config = dict(
    num_hidden_layers=10,
    hidden_size=256,
    n_experts=80,
    experts_per_token=3,
    d_expert=80,
    d_shared_expert=128,
    hidden_act='swiglu',
    moe_layers=[0, 1, 2, 3, 4, 5, 6, 7, 8, 9],
    router_score='softmax',
    normalize_top_k=True,
    routed_scale=1.73,
    balance_loss=0.00228,
    balance_bias=False,
    router_z_loss=0.0001,
    init_std_router=0.00636,
    lr_router=0.000854,
    num_attention_heads=4,
    num_key_value_heads=2,
    head_dim=64,
    vocab_size=16384,
    norm='rmsnorm',
    norm_place='pre',
    norm_eps=1e-05,
    positions='rope',
    rope_theta=500000.0,
    rope_fraction=1.0,
    qk_norm=True,
    attn_scale=0.125,
    tie_word_embeddings=False,
    parallel_block=False,
    extras=['capped logits'],
    init='normal',
    init_std_qkv=0.0319,
    init_std_o=0.0,
    init_std_up=0.0319,
    init_std_down=0.0,
    optimizer='soap_variant',
    learning_rate=0.00303,
    beta1=0.95,
    beta2=0.95,
    weight_decay=0.19,
    lr_head=0.00443,
    max_grad_norm=0.5,
    warmup_steps=80,
    schedule='wsd',
    decay_fraction=1.0,
    decay_shape='sqrt',
    final_lr_fraction=0.0,
    batch_tokens=[65536, 131072, 262144],
    max_seq_len=1024,
    doc_mask=True,
    train_tokens=349300000,
    max_steps=2805,
    dataset='wikipedia_en',
)
Below are experts of layer 3 (counted from 0) of a mixture-of-experts language model. Rows are named router (the router's row for the expert), gate (a neuron's input weights, with its number), up (a neuron's input weights, with its number) and show model dimensions 0-255. Each number is 128 + 24 x the weight over its row's rms, rounded and kept within 0 to 255.
After each expert's rows: a language model's description of what the expert responds to. This comes from a sample of Wikipedia text that the model never trained on.

# expert 38
router [165  91  94 136 146  94 155 155 133 128 138 146 159  97 126  97 139  95 141 133 144 158 148  95 156 159 106 143 163 116 109 112  89 139 159  89 119 152 159 114 133 108 142  85 129 153 149 126 126 157  89 150 147 117 153 152 134 128 160 144 130 144  91 128  99 132 117 134  87 135 160 161 155 144 114 160 158 164 106 137 107 136 114  97 158  92 128 144 114 100 152 113 103  99 117 160 115 160 152 100 108 120  87 145 133  94 132 118 155 121 112 161 153 158 120  92 131  87 112 103 109  89 121 149 131 146  95 147 160 158 136 149 162 138 137 117 103  92 100 120 150 138 113 101 157 158  95  94 137  87 135 126 128  86 162 168 128 163 127 133 161  95 164 155 108 110 114 110 150 141 121 157 117 163 122 101 163 110 114  89  90 139 156 129 107 150 110 159 124  93  91 104  89 137 163 147 160 142  93 153 145  88 136 125 101  92 139  83 146 153 133 155 139 153 123 148  92 113 113 165 127 134 137 143  99 143 112 127 168 124 105  94 129 108 109 144 139 165 154 145 167 113 111 125 161 126 141 109 140 143 147  93 149 164  94 117]
gate3 [119 147 105 111 146 110 135 166 115  96 121  99 138 120 121 116 136 142 162 143 134 105 156 114 178 131 170 142 122 141  94 141 115 108 127 138 113 182  92  66 176  84 111 145 173 123 124 145 135 150 138 142 150 101 126 102 102 128 144 111 120 113 144 129 107 152 130 137 159  98 125 112 149 130 102 117 124 135 105 126 136 159 144 127 172 106 116 151 137 110  96 104 164 147 140 145 134  65 147 120 102 117 118 164  99 138 101 161 127 124 111 140  84 100 170 154 141 140 127 120 152 114 119 110 149 129 156 163 139 102 181 170  97 128 101 116 103  95  80 137 131 127 125 141 139 119 145 104 129  99 154 176 112 126 109 117  99 135 110 154 169 135 117 113 125 160 161 103 131 131 156 100 194 166 149 142 153 164 128 120 125 159 130 111 103 121 117 142 101 153 168 105 114 114 117 136 117 152  83 140  92  84 112  93  83 127 101 119 136  97  88 124 110 101 125  98 122 109 170 126 142 124  89 106 123 131 117 135 105 136  89 180 111 131 152 125 152 152 147 125 127  61 108 116 110 103 110 131 134 130 115  59 138 130 141 146]
up3 [134 124 129 110 103 145 138 128 145 114 117  96 152 129 135 145 130 155 132 132 122 146 104 119  68 161 145 106 125 110 116 129 134 130 162 148  95 159 114 137 183  89 117  99 147 155 150 161 116 125 148 172  79 105 147 125 132 120 112 138 136 123 152 131 178 112 119 136 100  52 115 147 203 128 117 137 104 126 115 132 119 135 154 134 121 105 109  96  99  95 148  97  78 160 171 143 112  84 117  93 141 113  99 114 118 167 155 146 147 153 166 112 140 113 152 115 127 174 129 122 126 118  98  93 156 105 155 124 106 131 173 145 162 101 153 144 101 175 124 132 122 158 124 101  98 136 133 111 143 112 107 118 173 160 129 179  91 129 124 123 153  96 156 114 144 129 169 165 105 101 122 137 118 152 113 116 118 124 140 115 135 118 135 158  92  92 130 149 157 125 135 117 137 109 141 148  88 127 138 107 147 137 174  96 117 117 135 152 144 122 131 129 164 127 167 112  86 125 130 129 129 113 104 151 163 131 138 100 107 134 106 137 144 141 109 101  81 135 134 119 146  93 129  70 171  51 122 134 129 115 123 151 114  83 127 146]
Table dashes and blanks. Empty cells, em-dash placeholders and spaces in chart or election tables, plus some articles before nouns, e.g. the, —, $.

# expert 33
router [164  91  94 131 144  92 154 160 127 115 137 142 152  98 120 104 141 101 140 135 139 157 150  90 153 160 112 145 165 118 101 110  90 139 155  90 120 152 162 113 131  99 143  87 123 147 157 116 127 166  91 147 150 113 150 150 135 131 151 139 114 145  94 122  96 134 119 141  86 141 157 160 154 143 117 152 163 161 110 132 106 134 113  98 157  96 136 142 122 104 145 110  99 110 117 165 117 155 154  89 108 112  84 153 131  96 131 123 156 121 110 163 158 156 112 103 125  95 104 107 110  83 127 150 126 148  97 146 159 159 140 147 160 142 144 126 108  93  94 118 156 138 113  94 159 165  88  92 142  92 142 123 128  88 163 167 132 165 131 125 165  97 169 158 102 111 111 113 156 138 124 158 115 161 121 102 159 106 108  90  90 138 157 131 108 157 117 164 120  92  91 107 101 139 164 144 158 140  96 146 143  96 134 126  97 103 142  82 146 145 130 158 139 154 119 145  92 120 114 171 120 138 134 144 102 147 113 124 167 123 113  97 130 106 109 142 129 161 150 149 162 111 105 121 161 138 136 110 138 139 150  90 147 168  91 118]
gate0 [121 103 117 108 142 129 166 121 107 118  86 103 157 150 153 145  96 103  73 116  93 134 100 115 172  83 141 139 173  99 108 137  77 115 148  99 114 154 137 161 144 147  99 149 167 140 128 149 114 131 138 116 143 123 135 155 100 130 153 125 153  99 158 118 148 143 121  92 137 151 154 119 146  83 179 108  59 158 133  87  77 118  75 118 105 136 103 163 110 100 114 136  96 136 159 133 117  91 123  87 138 170 112 149 102 140 125 107 146 155 141 140 120 153 130 142 118 108 129 147  83 108 133  97 126 138 130 127 115 132 145 122 101 100 118 118 116 136 130 142 103 143 219 148 124 139  98 150 103 131 148 100 121 120 156 125 120 106 150 121 101 130  96 154 149 135 149  98 142 118 142 173 132  96 152 146 115 119 133 143 126 137 118  85 158 127 124 143 142 159 135 176 106 129 162 130 138 143 140 114 107 136  94 106 109 108 149 111 109 154  89 132 104  87 160 124 129 135 151 151 149 104 156 177 115 124  85 100 150 119 162 109 108  88 138  88 141 111 103  98 140 117 136 121 150 109 168 102 121 128 170 114 121 159 117 110]
up0 [168 116 118 147 120 116 140 104 130  68  86 105  94 157 147 109 145 119 143 132 180 134 144 137 160 147 132 123 151 114 136 154 150 132 155 127 116 139 134 178 110 142 151 130 142 123 120 102 151  75 151 114 109 146 148 153 159  81  99 147 125  93 142 110 133  82 123 149 147 139 161 137  93 160 112 157 181 139 128 135 155 127 118 121 138 164 136 150  83 106 138 150 170 145 154 128 162 128 135  93 134 137 144 117 142 183 145 120 134 120 128 145  79  94 114 157 123  96 150 144 100 118 102 126 143 141 151  93 111 131 156 151 148  88 119 140 138 100 145 125 116 154  99 122 100 151 150 102 140 123 116 151 132 137 122 160 118 132 141 120 109 154 137  99 119 149 186 158 126 117 127 101  91 117 121 130 135 156 120 180 120 149 202 109 141 143 126 152 116 160 103 141 152 162  91 144 129 160 138 146 124 132 113  96  96 112 202 124  90 143 145 118 159 136  92 109 167 192 113  81 166 139 135 108 113 151 174 102 114 127 106 119 127 139 158 149 124 127 115  95 124 144 141 120 105 111 145 104 119 119 144  70 106 124 115 142]
Table cells and "I am". Pipe separators and cell-initial pieces in tables such as election results, plus am in first-person quotes like I am honored.

# expert 11
router [165  94  96 135 145  96 157 157 129 125 141 144 161  99 123  98 138  96 140 135 141 157 146  92 155 160 103 143 164 118 115 122  98 134 163  87 109 150 154 107 136 105 142  89 122 151 148 120 127 155  88 152 151 117 152 149 135 124 157 145 126 147  89 129 106 139 112 134  84 138 161 163 149 145 116 160 157 164 109 138 106 129 114  91 158  95 140 139 118 107 146 115 102 105 115 162 116 158 154  98 115 115  86 149 131  96 131 121 160 122 108 161 160 159 121  95 128  88 107 105 113  90 123 149 134 147  96 146 157 158 144 154 163 131 145 117 100  87 103 121 146 141 114 103 155 164  99  98 133  85 137 127 127  89 162 169 125 162 124 131 161  98 162 162 108 111 114 111 149 138 126 157 115 162 121 101 161 108 117  93  88 138 152 135 101 147 111 162 119  93  90 102  90 135 162 144 161 145  92 149 149  86 138 126  98  98 139  88 144 148 129 164 137 156 117 143  90 113 119 170 120 132 135 141  98 141 120 132 165 128 112  87 132 110 104 151 135 159 158 146 167 115 117 120 162 127 142 110 142 150 148  91 145 174  92 120]
gate0 [143 137 154 102 152 149 151 108 119 127 100 130 165 118 131 106 128 168 175 113 113 151 101 114 160 115 100  95 125 106 159 112 109 147  94 132 152 121 144 158 146 163 150  78 124 102 123  87 133  81 106 142 132 138 138 136 136 179 130  74 152 144 123 130 111 115 121 146 151  96 145 172 150 122  87 138 117 109 136 170 158 185 161  93 126 143 105 137 138 122  89 128 139 103 117 134 134 112 150 132 107 111  98 109 167 121 124 148 133 150 113 143 156 159 119  94 125 127 128 119 123 115 117 150 122 125 174 128 157 157 150 108 167 143 154 145 157 136 147 161 169 144 103 130 108 102 149 144 137 102 125 152 112 145 122 125 140 148  87 142 137 122  83 134 129 138 150 171  83 104 125  96 136 133 109 119 157 174 157 138 151 105 144 124 161 110 122 114 140 160  98 155 123 104 169 157 180  91 110 140  88  74 127 141 130 167 128 104  92 125 131 100 116 138 175 148 111 132 119 151 139 172 149 116 113 112 135 138 106  91 131 107 156 107 113 114 133 165 148 118 143 120  45 117 146 146 187 118  93 124 141 175 125 110 127 138]
up0 [101 151 104 136 143 155 142 121 116 116 128 124 143 157 111 125 106 118 123 124 141 128  79 113 117 122 164 139 121 135  98 110 104 132 138 125 138 100 151 104 172 109  87 126 139 124  86 113  94 158 126 140 139 219 115  86 103 147 139 142 144 123  96 119 165 118 142 136 112 141 120 112 140 143 146 135 137 146 115 157 134 135 137 169 109  92 143 124  78 107  86  98  82 124  78 141 183 107 139 108 118 103 137 178 122 111 140 127 119 133 122  71 114 154 151 104 115 122 120 153 119 139 141 128 110 135 159 156 182 173 123 119 108 138 152  93 129 106 131 124 121 132  95 106 137 130 121 149 133 182 179 146 116  76 118 103 146  61 119 140 128 125 101 121 131 108 124  84 108 123  99  95 143 134 115 113 133 155 136 138 137 109 120 109 121 120 138 174 127 133 157 113 141 116  72 150 110 133  77  76  54 159 147 113 108 103 111 108 106 106 137 141  90 109  76 147 110 129 144 130 123 148 144 129 132 105 139 135 128 138  87 126 132 111  70 121 137 102 112 160 166 134 133 178 130 137 131 111 107 157 145 156 117 126 116 109]
Table cells, citation abbreviations. Blank table cells, pipes and line breaks in tables and lists, ed. in citations, and sentence-initial He or he in biographies.

# expert 40
router [159  85  94 159 161 107 158 170 106 143 139 150 152  97 130 112 123  91 157 105 144 157 145  96 138 153 138 141 145 122 121 134  82 151 152 101 144 145 163  87 124 111 150  96 119 134 143 136 133 154  94 145 147 132 155 133 124 116 149 141 113 126 104 128  98 149  91 148 103 138 145 167 146 152 118 131 150 155 104 136 106 141 109 111 157 117 138 155 143 100 142 116 116 109  97 157  97 153 158 101 113 128  89 134 150  85 102 124 152 134 101 144 155 156 135 105 149 100 111  96 100  84 130 142 127 137 101 143 153 160 145 154 161 125 142 112 105 102  97 122 140 147 107 107 146 171 108 108 144 108 131 115 117 104 170 157 140 152 119 122 164  92 163 143 118  94 119 121 155 149 130 180 106 152 130  92 155 122 104  89  85 122 152 128  85 165 109 159 118  85  80 123  97 137 151 136 159 137 105 165 147  85 132 123  88 100 146  96 140 162 120 165 121 156  83 148  87 119 100 147 122 142 116 160 114 157 124 144 171 121 113 103 133 120 103 151 127 151 148 140 176 128 100 139 150 164 151  99 164 146 127 110 158 168 102 105]
gate0 [154 146 111 120 118 119 115 157 131 172 120 113 133 160 131 119 136 103 158  90 132 150 107 137 153 148 152 162 139 130 184 123 129 131 101 130 158 119 126  90 161  85 129 126 114  94 115 115 130 108 153  84 146 150 139 120 126 112 111  81 146 119  89 141 106  99 136 110  93  66 141 150 132 129 120 129  99 141 143 117 158 164 145 111 172 125 136 141 135  87 152 118 134  95 108 109 108 118  45  93 137 139 117  98 116 126 131 136 117 108 149 131 105 116 165  89 117 118  86  76 125 123 128 139 144 124 156 109 162 121 125 102 137  73  83 136 137  93 107 148 141 146 143  75 118 106 162 130  88 126 107 120 129 143 140 129 105 108 102 130 142 139 173 126 148 152  99 125 181 124 169  83 120 139 103 111  99 141 104 124 149 148 113 173 131 139 154 152 123 146 138 154  86 153  88 133 151 133 120 128 160 144 128 162 128 128 128 103 149 158 135 143 154 107 108 126 133 111 146 119 135  93 154 151 137 167 107 155  97 133 112 141 136 154  58 109 131 145 142 108 135 167 136 151 135 180 168  90 141 130 147 116 168  82 140 142]
up0 [139 106 114 134 108 156 102 137 195 116 146 132 149 155 109 206 161  94 136 145 139 152  98 163 137 163  81 116 150 107 119 116 100  80 127 119  71 115 107 163 124 119 133 140 177  99 134  91 102 144 148 113 163 122 143 107 136 146 131 134 168 175 135 133 139 164 153 135 150  86 152 110 128 104 146 133 139 113 168 131  99 125 106 122 101  88 134 131 140 163 128 115 124 155 135 148 136 135  94 125 118 104 121 101 134 134 118 104 112 107 130  99 118 152 147 111 129 109 140 122 118 101 121  87 125 144 150 128 130 131 123 137 139 144 127 139 108 121 148 152 139  72 118 145 125 132 124 118 154  60 205 134 136 141 121  88  66 150 131 102 152 114 151 138  98 167 114 163  92 123  94  60 132 138 144 134 156 117 111 139 105  80 114 179 140 142 101 131 127 157 133 154 130 172 112 110 102 113 135 103 120 128 127 134 116 139 120 138 120 107 130 144 107 136 148 145  97 125 130 116 129 129  98 116 155 113 114 151 163 146 113 108 130  93 123 170 117 155  91 105  86 118  99 107 125  96 119 110 104 141 141 119  54 143 121 138]
Roman numerals. Roman numerals after War, grade, Title, League, as in World War I, grade I listed, Title I, and nearby prepositions.

# expert 8
router [160  96  91 133 145 103 156 156 131 110 144 140 161  97 127 109 133  98 140 134 138 160 150  96 155 156  95 148 165 104 110 130  82 132 152  90 122 146 157 112 133 109 141  90 140 145 150 127 121 164 101 148 161 122 152 140 132 124 160 154 118 153 101 119 107 149 106 140  80 144 176 160 140 146 114 153 166 163 122 147 117 138 120  93 163  95 129 133 101  92 146 118  94  99 131 167 125 153 150 109 114 121  80 150 139  97 129 131 149 119 116 166 162 151 114  92 123  93 100  96 100  90 133 140 131 138  98 147 158 146 131 150 168 124 132 130 105  89  95 112 146 128 109 110 164 152  98  95 151  99 126 114 122  96 156 174 132 165 116 135 162  90 161 158 108 111 122 121 141 138 126 155 106 160 122 109 161 115 107  85  93 153 155 127 114 148 119 163 126  91  91 103  87 141 153 140 163 143  86 145 149  91 127 131  92 103 137  93 136 141 124 170 135 166 113 144  93 121 102 158 115 126 131 126 100 136 112 130 162 121 110  96 118 117 113 159 123 172 151 152 163 118 111 128 150 129 142  97 147 145 151  95 136 177  96 116]
gate1 [136 143 106 120 127 135  92 138 148 116 147 144 103 100  93 159  98 145 122 152 125 137 163 117 157 104 134 118 153 138  92 134  65 164 154 146 116 154 160 110  90 148 133 133 131  57 140  99 103 141 130 123 163 169 105 101 108 153 170 167 137 133 157 147 141 165  95 131 113 171 143 162 135  87 122 121 126 128 117 165 105 125 104  62 126 161 119 122 106 126 109  95 124 122 146 134 153  65 153 171 130 130 102 135 149 122 140 136  84  73 155 123 112 112  83  94 112 171 151 124  97 152 139 131 172 131 133  90 165  80  80 137 156 155 130 147 156 110 133 123 123  83 127 151 173 122 131 114 145 135 116 114 108 145 114 171 149 151 148 110 155  91 106 128 124 108 126 152 132 136 136 135 131 157 130 101 106 113 147 151 140 123 102 111 149 126 121 150  78 119  92 114 105 155 114 106 164  87 117 134 101 138 132 101 113 170 142 130 102 126 119 105 120 137 131 116 117 154 124 108 127  97  94  81 106 118 106 132 158 149 146 128  98 148 125 136 110 178 141 172 118 161 103 134 110 104 127  97 133 125 119 108 122 100 142 121]
up1 [130 121 118  95 135 164 162 107 122 114 142 107 110 114 140 164 101 172 120 161 134  89 105 150 148 141  89 114 170 152 123 143 118 134 133 100 105 132 137 103 132 134 147 133 141 112 116 155 128 136 159  86 123 144  95  97 106 162 190 132 127 145 126 124 118 101 121 129 135 124 182 131  99 101 132 113 116 127 127  83 109 121 134  75 136 123 121 164 101 100  91  84  92 133 142 125 139 117 113 101 128 152 156 172 128 104 134 140 113  92 149 161 106 108 138 106  91 141 104 115 111  99 120  97 140 161 114 101 145 106 122 131 143 119 151 167 147 128 104  99 105 102 133 134 134 103 134  98 132 157 156 132  97 144  68 144 124 118 132 151 149 109 127 132 137 125 120 140 127 118 111 132 163 145 126 164 154 158 105 117  93 150 163 122 116 115 154 157  80 124  93 188  81 133  95  79 181 129 104 120 138 142 162 103 113 171 169 120 108 111 105 161  93 183 110  79 143 125 114  93 112 141 123  97 127 126 126 163 189 105 120 138 111 145 122 124 114 192 120 114 144 125 129 127  80 153 126 117 147  84 140 117 117 117 161 127]
Commas, separators, table fillers. Commas and short prepositions mid-sentence, plus list separators in asteroid tables and name lists, such as · between MPC and JPL, |, °N.

# expert 39
router [166  93  95 134 145  96 157 154 133 129 140 145 156 100 124  97 141  94 142 131 141 157 146  94 156 159 108 145 164 116 113 120  94 134 160  88 117 150 155 114 133 106 143  85 128 151 151 128 123 156  93 153 153 118 154 150 141 122 162 142 131 147  91 128 101 135 114 134  86 138 161 159 155 149 113 157 157 170 107 141 107 132 113  97 159  92 131 140 110 103 150 113 103 106 119 159 114 158 153  95 107 116  85 146 134  96 134 124 154 122 114 165 154 158 122  95 132  90 105 106 110  90 124 148 130 142  92 148 159 157 143 153 169 134 140 119 107  85  99 122 150 135 112 101 153 163  94  95 138  91 139 128 128  89 162 164 131 159 126 135 162  92 168 155 109 112 116 109 145 144 126 154 113 163 123  97 159 110 116  85  94 141 159 128 107 150 107 161 122  87  92 103  91 135 166 151 157 145  92 150 145  96 134 129 102  94 144  85 148 151 131 163 138 151 121 147  93 115 114 165 122 132 136 142 102 145 123 131 170 129 105  91 131 110 110 147 138 161 152 142 169 113 110 127 163 133 140 111 141 145 149  95 152 165  92 121]
gate1 [169  94 117 131 136  78 119 140 100  72 118 185 133 122 105 109  96 149 121 116 119 129 137  99 141 108 139 125  98 130 120 114 130 102 170 116 114 140 115 129 153  73  89 103 118 141 130 102 134 145 122 127 149 162 131 119 132  93 122 162 138  93 179 173 137 139 101 128 116 102 151 101 130 104 175  78 128 101 115 133 157  96 120 163 148 100 106 125 159 125 109 102 164 112 148 110 128 124 110 116 126 109 125 131 144  95 161 122 111  75 149  97 137 123 126 105 121 148 113 124 148 117  92 119 109 102 119 116 109 134 131 100 146 105 117 137  71 124 113 130 159 152 103 133  98 125 101 113 104 112 177 108 169 139 172  96 140 151 128 100  99 140 113  80 136 113 113 183 113 138 129 101 154 114 131 115 139 133 126 117 140 148 155 145 123 129 158 124 146 153 135 167 143 148 140 134 167 163 140 124 144 114 104 106  92 156 156  77 148 160 150  98 129  93 139 130 106 151  70  90 192  98  90 140 113 109  95 138  91  95 123 160 144 124 131 124 133 118 128 162 152 138  78 162 150 124 124 128  72 115 119 102 125 108 123 140]
up1 [154 149 115 150 121 161 102 131 114 116 169 139 121 132  83 153 137 122  87  88 142 158 110 122 114 134 186 112 139 126 120 105 107 179 132 128 165 127 148 131 195 149  92 126 166 125 127  98 125 125 119 142 141 107 151 118 137 102 140 132  75 127 145 145 128 184  92 139 101 125 118 127 149 127 142 120 120 126  62 111 112 102 128 120 135 172 112 100 133 121 126 117 140 137 153 128 129 124 115  76  81 142 127 140 139 155 124  81 116 121 153 152 131 125 136 161 170 117 124 113 141 145 122  98 139  76 148 131 117 112 111 141 151  97 142 156 151 139 122 134  99 144 135 154 117  89 151 130 137 112 103 104 106 109 105 141 167 161  98 128  94 121 121 104 146 177 157 122 129 107 128 146  92 110 132 123 118 119 159 148  80 123 160 116 128 158 120 143 132 109 153  93 125 145 133  67 180  84  98  93 102 164 107 170 132 184 133 166 132 117 140 132 124 161 137 140 106 133 106 183 144 149 174 166 144 127 154 142 149  84 130 122  91 102 130 121 108 133 181 151  99 107 137 116 125 170 130 129 139 107 120 124 116  84 151 113]
Separators and name continuations. Table pipes, punctuation and mid-name pieces in lists and tables, such as Man in Manoj, quer in Albuquerque, Inc., 's.

# expert 52
router [160  99 124 148 127 127 150 157 128 115 153 134 144 117 119 112 149  73 123 133 155 133 152 108 155 170 111 134 161 130 116 117  51 147 176  94 108 157 135 146 110 103 133 114 122 170 169 137 112 126  95 150 185 109 123 126 122 149 172 175 108 137  80 144  89 146 121 116  83 132 174 122 143 107  76 154 160 128 124 133 127 134  99 124 138 133 113 123 126 126 128 129  97 134 144 157 101 168 144  95 104 129 116 118  97 127 147 100 157 113  92 190 127 156 123  96 117 120 135 117 130 112  97 151 131 151 116 130 136 178 122 134 146 158 143 142 104  90 114 142 165 118 119 134 135 166 122 120 150  85 114 130  83 105 164 148 126 149 128 111 175 113 146 183 126 120  96 130 132 129 107 172 126 155 113  92 153 108 135 121 101 160 149 104  85 146 134 128 134 120 112 123  78 133 127 151 146 139 122 134 122 109 119 105 129  62 168  97 142 144 166 157 135 134 115 153 109  92 125 131 142 127 138 127  84 156 137 156 198 131 124 114 105 110  97 161 135 124 136 140 170 141 108 121 161 118 119 106 170 114 139 117 113 133 125 153]
gate3 [163 128 145 121 154 105 109 165 135 138  93 112 126 109  83 159 124 170 115 166 183 132 121 124 123 123 114 186 123 152 121 116 103 102  65 151 114 101 109 121 110 125 128 128 144 136 119 131 100  94 128 152 120 130 121 117 158 164 120 117 115 157 119 117 108 135 128 134 150 107  87 133  95 146 165 176 113  99 121 150 125 151 138 140 132  94 160 149 128 134 122 144 115 139  90 110 114 116 131  94 138 140  93 109 119  73  96 105 117 139 111 114 140 165 121 156 124 106 161 128 125 129 143 136 109 103 116 153 167 126 137 139 185 145 137 132 102 151 110 131 176 130 165 129 183 139 113 138 149 116 100 125 111 132 142 133 122  93 168 159 100 129 165 156 121  93  97  73 138 153 152 124 153  86 157 146 170 115 116  75 159 162 117 171 127 165 124 100 134 152 107 140 133 140 118 110 149 117  99  77 135 146 110 139 100 129 105 144 105 124  75 102 130 134 128 135 126 112 129 142 140 137 185 152 119 114 111 102 112 124 101 129 141 116  73 135 102 105 138 146 118 167 103 180 126 166 127  96 121 176 145 149  79 103 145  98]
up3 [118 189 127 138 155 111 145 116 121 168 103 145 110 163 131 140 144  64 129 117 122 139 130 156 126 147 143 151 168 140 171 120 105 172 109 134 139 145 136 171 161 166 129 163 177  80 160 110 161 122 129 122 128 121 135 101 130 122 107 138 162 131 127 139 107  84 135 113 110 145 116 162 130 133 161 151 153 148 135 142 151 172 158 136  86 132 129 124 181 119 144 154 101 131 142 159 126 111  97 153  97  86 109 118 143 110  98 150  93  76 132 151 140 102 111 128 133 119 125 134 164 119  99 104 138 131 136 157 167 103 147 130 107 140 147 140 107 147 156 143  89 136 112 146 155 139 106  99 154 106 127 121 118 107 133 124  91 130 159 102 139 147 126 105 137  86 118  89 160 127 117 142  85 148 145  81 144 114 171 174  92 136  97 142 166 102 133 101 155  89 101 133 112 142 132 150 160 149 141 112 148 133 139 110 121 130 151 146 153 146  78 111 135 125  68  99 121 176 121 114 131 107 117 151 144 108 139 124 129 149 180 122 130 116 107 167 182 140 118 115  43 109 115 124 124 137 124 127 113 123 129 144 134 147 102 141]
Digits in data tables. Number pieces and spaces inside table cells, coordinates and scores, such as 46 in league tables, 41.828056°N, ±%.

# expert 19
router [157 111  96 154 129  67 160 158 137 131 103 122 142 108 115 101 141 101 172  99 115 176 157 115 138 137  84 135 181 128  90 144  85 121 173 109 136 125 167  94 131 102 172 112 136 158 148 123 138 132  93 166 130 139 160 125 122 135 147 114 158 158 110 135 103 125 122 115  95 120 160 120 179 117 118 143 190 146 134 155 130 146 139 119 129 129 144 119 110  63 121 134  74 119  89 130 114 174 160  88  89 137 119 129 139 100 115 147 152 129 103 152 168 135  83 105 148 101 132 109 132  83 114 135 163 151 113 149 175 152 157 143 169 107 145 107 113 114 138 143 132 144 108 115 117 147 108 111 117 120 115 141 148 105 183 151 130 150 152 131 192 117 146 147 112 131 112 116 116 128  89 148  96 206 112 110 156 131 136 114 109 156 132 149 132 140 116 138 135  97 103 136 116 144 144 142 158 139 106 138 127 107 106  98 110 118 115  98 132 134 121 156 143 149 123 143 133 151 121 167 121 130 133 123 140 161 103 125 144 105 132  98 120  91  95 123 153 187 141 136 153 114 126 131 146 154 153  77 135 157 135 117 157 138 106 121]
gate1 [119  91 198 102 129 112 141 159 128 146 137 146  97 143 121 145 139 148 154 124  83 171 127 157  99 158  62 174 109 116  65 146 156 151 140 160 140 154 128 178 105 142 130  84 100 108 172 137 107 149 131 107 150 145 148 146 117 128 124 115  81 139 161 100 160 142 118 103 103  95 118 106 123 107  93 107 166 106 136  78  88  92 143  93 129 152 140 164 136 144 116 128 132 167 140 105 205 138 121 138 103  84  99  93 163 114 147 138 106 147 105 118 140 154 116 120 129 121 133  98 171 124 118 121 122 133 144 141 142 107 164 141 127 162  82 115 109 137 163 104 137 136  98 167 134 132 133 121 100 148 131 131 135 134 120  99 132 140 136 108 181 162 139 158 100 100 136 149 104 118 135 135 123 170  92 136 119 169 133 106 127  92 115 118 123 107 105 152 126 108 101 159 140 139 141 115 112 101 105 109 132 109 128 105 135 127  84 122 103 157  98 155 111 138 126 158 162 108 183 141 171 134 115 133 136 103 137  89  95 136 150 115 128 142 137 138 134 132 109 134 148 142 163 159 111 125  92 165 138 129 122 111 136 121 110 104]
up1 [145 133 133 123 141 152 148 120 137 126 126 151 128  98 116  96 161  85 125 141 158 106 143 105 161 125 181  95 145 141 181 123 115 115 132  59 127 104 110 113 162  76 104 149 190 113  92  99 135 149 121 137 129 139 112 109 103 130 143 144 140 108 123 110 136 156  47 166 147 155 138  99 143 101 114 117 128 135 139 158 156 155 113 153 102 103 129 121 151  90 131 111 147 120  99 157  80 122 121 126 145 184 169 117 132 108  92 140 131 104 116 131 137 109 133 130 132 127 114 141 124 116 105 139 188 131 107 111 130 132  98 136 151  82 137 104 121 142  55 157 112 162 155 112 161 106 130 140 180 158 136 164 114 136 114 161 103  99 100 127 112 138 147 118 134 152  97 111 135 135 127 131 114 129 135  77 119  64 129  84 122 141 135  75 128 122 138 130 162 144 144 158 141 144 123 123 133 135 120 120 128 122 113 133 134 136 135 148 111 104 131  85 175  97 135 119 123 103  99 113  97 118 110 126 195 101 141 178 162 133 114 118 117 133 147 117 122 115 115 175 141 148  90 103 159  85 136 113 134 136 128 162 125 132 119 146]
Space before numbers. Bare space tokens in tables and lists, mostly before years, scores or numbers, as in to 2009, Season 5, the 2019 event.